Experts of a small language model.
Size: 18 layers, width 256, vocabulary 8192, 68.8M parameters.
Experts: 32 experts in each of 16 layers, 224 tanh GELU neurons an expert, a softmax router.
Below are experts of layer 3 (counted from 0) of a mixture-of-experts language model. Rows are named router (the router's row for the expert), up (a neuron's input weights, with its number), down (a neuron's output weights, with its number) and show model dimensions 64-127. Each number is 500 + 50 x the weight over its row's rms, rounded and kept within 0 to 999. Numbers have three digits each.
Before each expert's rows: a language model's description of what the expert responds to; "comes after" lists some tokens at least twice as common just before its tokens as in all text. This comes from a sample of Wikipedia text that the model never trained on. Tokens count by the router's weight.

# expert 19
Description: Letter h, zero. The digit 0 inside years and scores, and h-containing word-pieces like h, th, sh, ch, e.g. Nhill, shaving, 2015.
comes after: " ", "2", " N", " n", "N", "n"
router:457523442609444565464575498431567500503531486470519500568490437551512477489421509458573547530415585487499426426503510438428442471561404535463543512538466454555467483592554520396567504530523503
up0:451541429518489554499556527436503497537550520505558524475505457416440563491523529445520556532519514469508486460530487412609541580444437483436517528539453486553479508508467573434539550433528459
down0:528461551443563574433393476501542581485525525541446555590486565477541439489483468485519511430396493600509457528499463492389595506511570532536509443482546434414445444531579464413494494562517522
up1:467484539562475505511458592522388638477534550393522585467401548525472514477493493525532467477500494516490470526597413487386544469489501485515611562474501567437555501570418515437554543526453406
down1:479526512451462406474453434526486516449520546531456564483507550496499517522430551506513530530359482502492488465385458441552411613509487497509408565496416498578457612514491504512464482493423481
up2:532421574460458453577594496439445458492595485424617524482522561552555510437429502447546550561524549524589438581503449405543539546451565487611562465546478438454503396512527576501543504492532459
down2:405567367549492647552572459588560530523516515521499482553455482451529537493485475503400477522474479450493471501525413522441403530568548490462529542430488550519495591473537464547446401394488533
up3:562416529400445598469568514494479499465515425613463575533461512609497528521576507540509578493493565521413584518486580449591483453508508473489539491526535505436458501527550521453448485530502531
down3:528487416490498543458467554475503396534431528485506436388588567505543476480485550520500542536470481539480545538443536437447484526514497431451527475487545537473546460518553480529586504439572473
up4:476519608442443470482508587497492478477583530521522481428523455481480476578621503545434512515527495466509562454447504496494445531414538443512503468439466514405508492483469629454427515473464482
down4:572543518470514467465491528456567487522529546536496549485386428520504437513499457481589602447524459433607508533602498524558573466500441465484410502411493503575488512480451482472468568559477516
up5:465516534534519460576584441480562454473424517497450500578560442512524505534517509512602453571466548464522466598547456523478486501501437527565524462476564491422447463524496476566547460500516373
down5:440407530481490514427461462399476491560529426491541462536455439528486472611468540423454448473525475536570497443499448448587615511588456547538492476515548561567573564507493558436440617510577522
up6:391581437618577442482543499583563426563552424588444517507409496492491565476512547532548540512545423551492506492544506495489558434521466536505506499446496527515391382457586504505506601515433404
down6:499517456514460496420540529506618518545529517448517562496538514494537515557563492515468488374467461593475499447466545562541387461542467545531563541501495435479457518566420533471505477437564518
up7:496566486579442473531493531418476428498483472497489518590461498537421529480490598508384505538513411521522490475611511414540488556542491574537390568487442514526484529437479487421424563477513568
down7:466438586498445492504566520481519531491531455592527504575529459434484454436586354562493466481532577534506456572390489554392444478474517431426551428494571461478565504535455406504440473454461483
up8:497451501497569526437608475392467547464595536517549531503465605529443470487464537499483474526374516572532606572543588535471430408468481528464482557431451537509501521511482557535558428436462517
down8:480598448504510539533425541472534444486542449501539556548421428497430475481462454464505438567563501489423479504552594489519504595483480568475448498542625511493469455487545579483452516503433446
up9:543485523421474437516513473585474441585452482500441535519581521449576562466565504372525420484516571404469546527583532367413529480513376552569441505476512490414518467482519443545615470544438467
down9:529494474513491580524516452524575464488548482584489531541507501528467539464501544590442536485530636512538491601503546502551501594544558484454453548539528475506624497529507543537400532438424505
up10:487579560448515534467534487307462458492508514422542470461567433543375520468455587534491552434490499479480444493530430502517521514502461437514463514504498568475504524521534523569496567446535464
down10:451499475473518536574497517506538529498488448569525540509545582503482543448496431431509528568448473527558521475491488585511509483494431473490422443597435469568502520540576450579480454471572435
up11:470558491528453472489479519476488396546493471490509484495563502478521522475536476532437525612586624496483448458596486478433516512497485507503551559449505563643589404465473429491511599490503499
down11:543545501532452474452460475475584452501576451516423547468507575503510544518431619474492571351496567468520427512499531447534518493410579525492551467427502432470438542486484516513539535480554476
up12:500461525537499432434425462409424481532474493437480583572494470456478463504455436457496494492478538464525534490488425384592437536500508482530476554514455480540563459464471454527505514464455478
down12:534494462456508577490555470601463461408502474635555462485543443616505540550533519558541465496477502519515447536452478500511515418538453629477448505487516518566473488528475477549454514564517524
up13:487482473462483489532496552504547537521536450519557603526606555482520553489493401462491464500525520427553566540458500418611484478504420491458440536466523439479443496447576454573415580502465483
down13:491543511583482451447569529444515517464511479418527404483500477481570596495588489448460476500538446530432531506462589516466448476451484480509454474512444527484408454594487619534542553516495472
up14:498501540392454583375474480521668525500472498605497535478492496540516465482505505531482418447492513498432533406457508516437515512441439548466531530553496415464350471496569487452572574455522526
down14:466539504432567450610460516469466513513436498541504437554515470461498567513634501425502575598508527608521444544515473509532486552439494601507529478466573470430467494517462525545582499468402493
up15:467554553468473508490497525408480501532467553506383557522520551476545530547513459520493499466535507495550601467515485604489622491485442597652464444503555490467583573495505548430466500544437417
down15:407484503551483535467510519563556470450434540523585411570585408598511485525520532481416410453391566527436458516481485390533497485419516523488433540425437495469503477406508425572377454514518502
up16:545540436447505490514511552528447517579556438576447568510526410539444465531549495592468483532419480517470504480619500575477475603546526434539516603536497513493329588516486450454556460414550515
down16:480470582447617430564542472457448509494530484461503441498485544483601450507514494487525559452564506616492424494478434453477433435543499519606468412530609492430547503514436476449416593542470448
up17:491476467469462591444534420492507455526500425528494505495461415558531494424428480480512491512457490500509484535445558558549477506544476524539575542459603484430548504553471499422525615557500531
down17:461442471556451519455551492444563546495480482555544624492494555550517468523592550471500530529507531532420522476596527448506427487633503508412522462564550504436589460455531491419506531427535507
up18:640575493529448573590443565446543434497488560509538535468479493481458536365428582551508426501467493580387517447507578597582462411514429529532477455446552540488477503469413536380436452534534470
down18:405523494506494487459523549643459472393478417455520553522493449542462475461575428515502501443404550555539474587473540402514535514521522485501525425501584523407437510510534548544551561567492466
up19:470521586517483486550532487491647572459483515516449549417549470490503531532530553514526465549455432505484466483536528509430529483494541531497524477574587445534481537486568458492508515467485545
down19:372501468477528524473566463456460517572521431557474601567396539489495510505476526535570637410562458459605505481462482497515436452493480473520518494468502456455440446475466571424435532491530462
up20:508472462464526413499524470413586405408482540493487473388504481377548500496548490500401529502584505548531450493551474520503535469588564518502508538540530545524512423433525412532532455496548588
down20:525511499553470512492466433427441480475503403577379480463572445558481404456550447555521511540502488593494445494515533498523442509527544502539553525516440475441544500475463537495477454513484561
up21:514523409495425487505602456516518429585492447501514465503498489512474542497550502456483530566524562525397501442511409426455550451554425501508478471498504476477544454403522485516553498465485498
down21:490570438495468464615450406470483489508414498477487493504494466513567418460471419589491513521389497443513480529534520586511513428424531476448524483394457420452529592468482573519535467568434454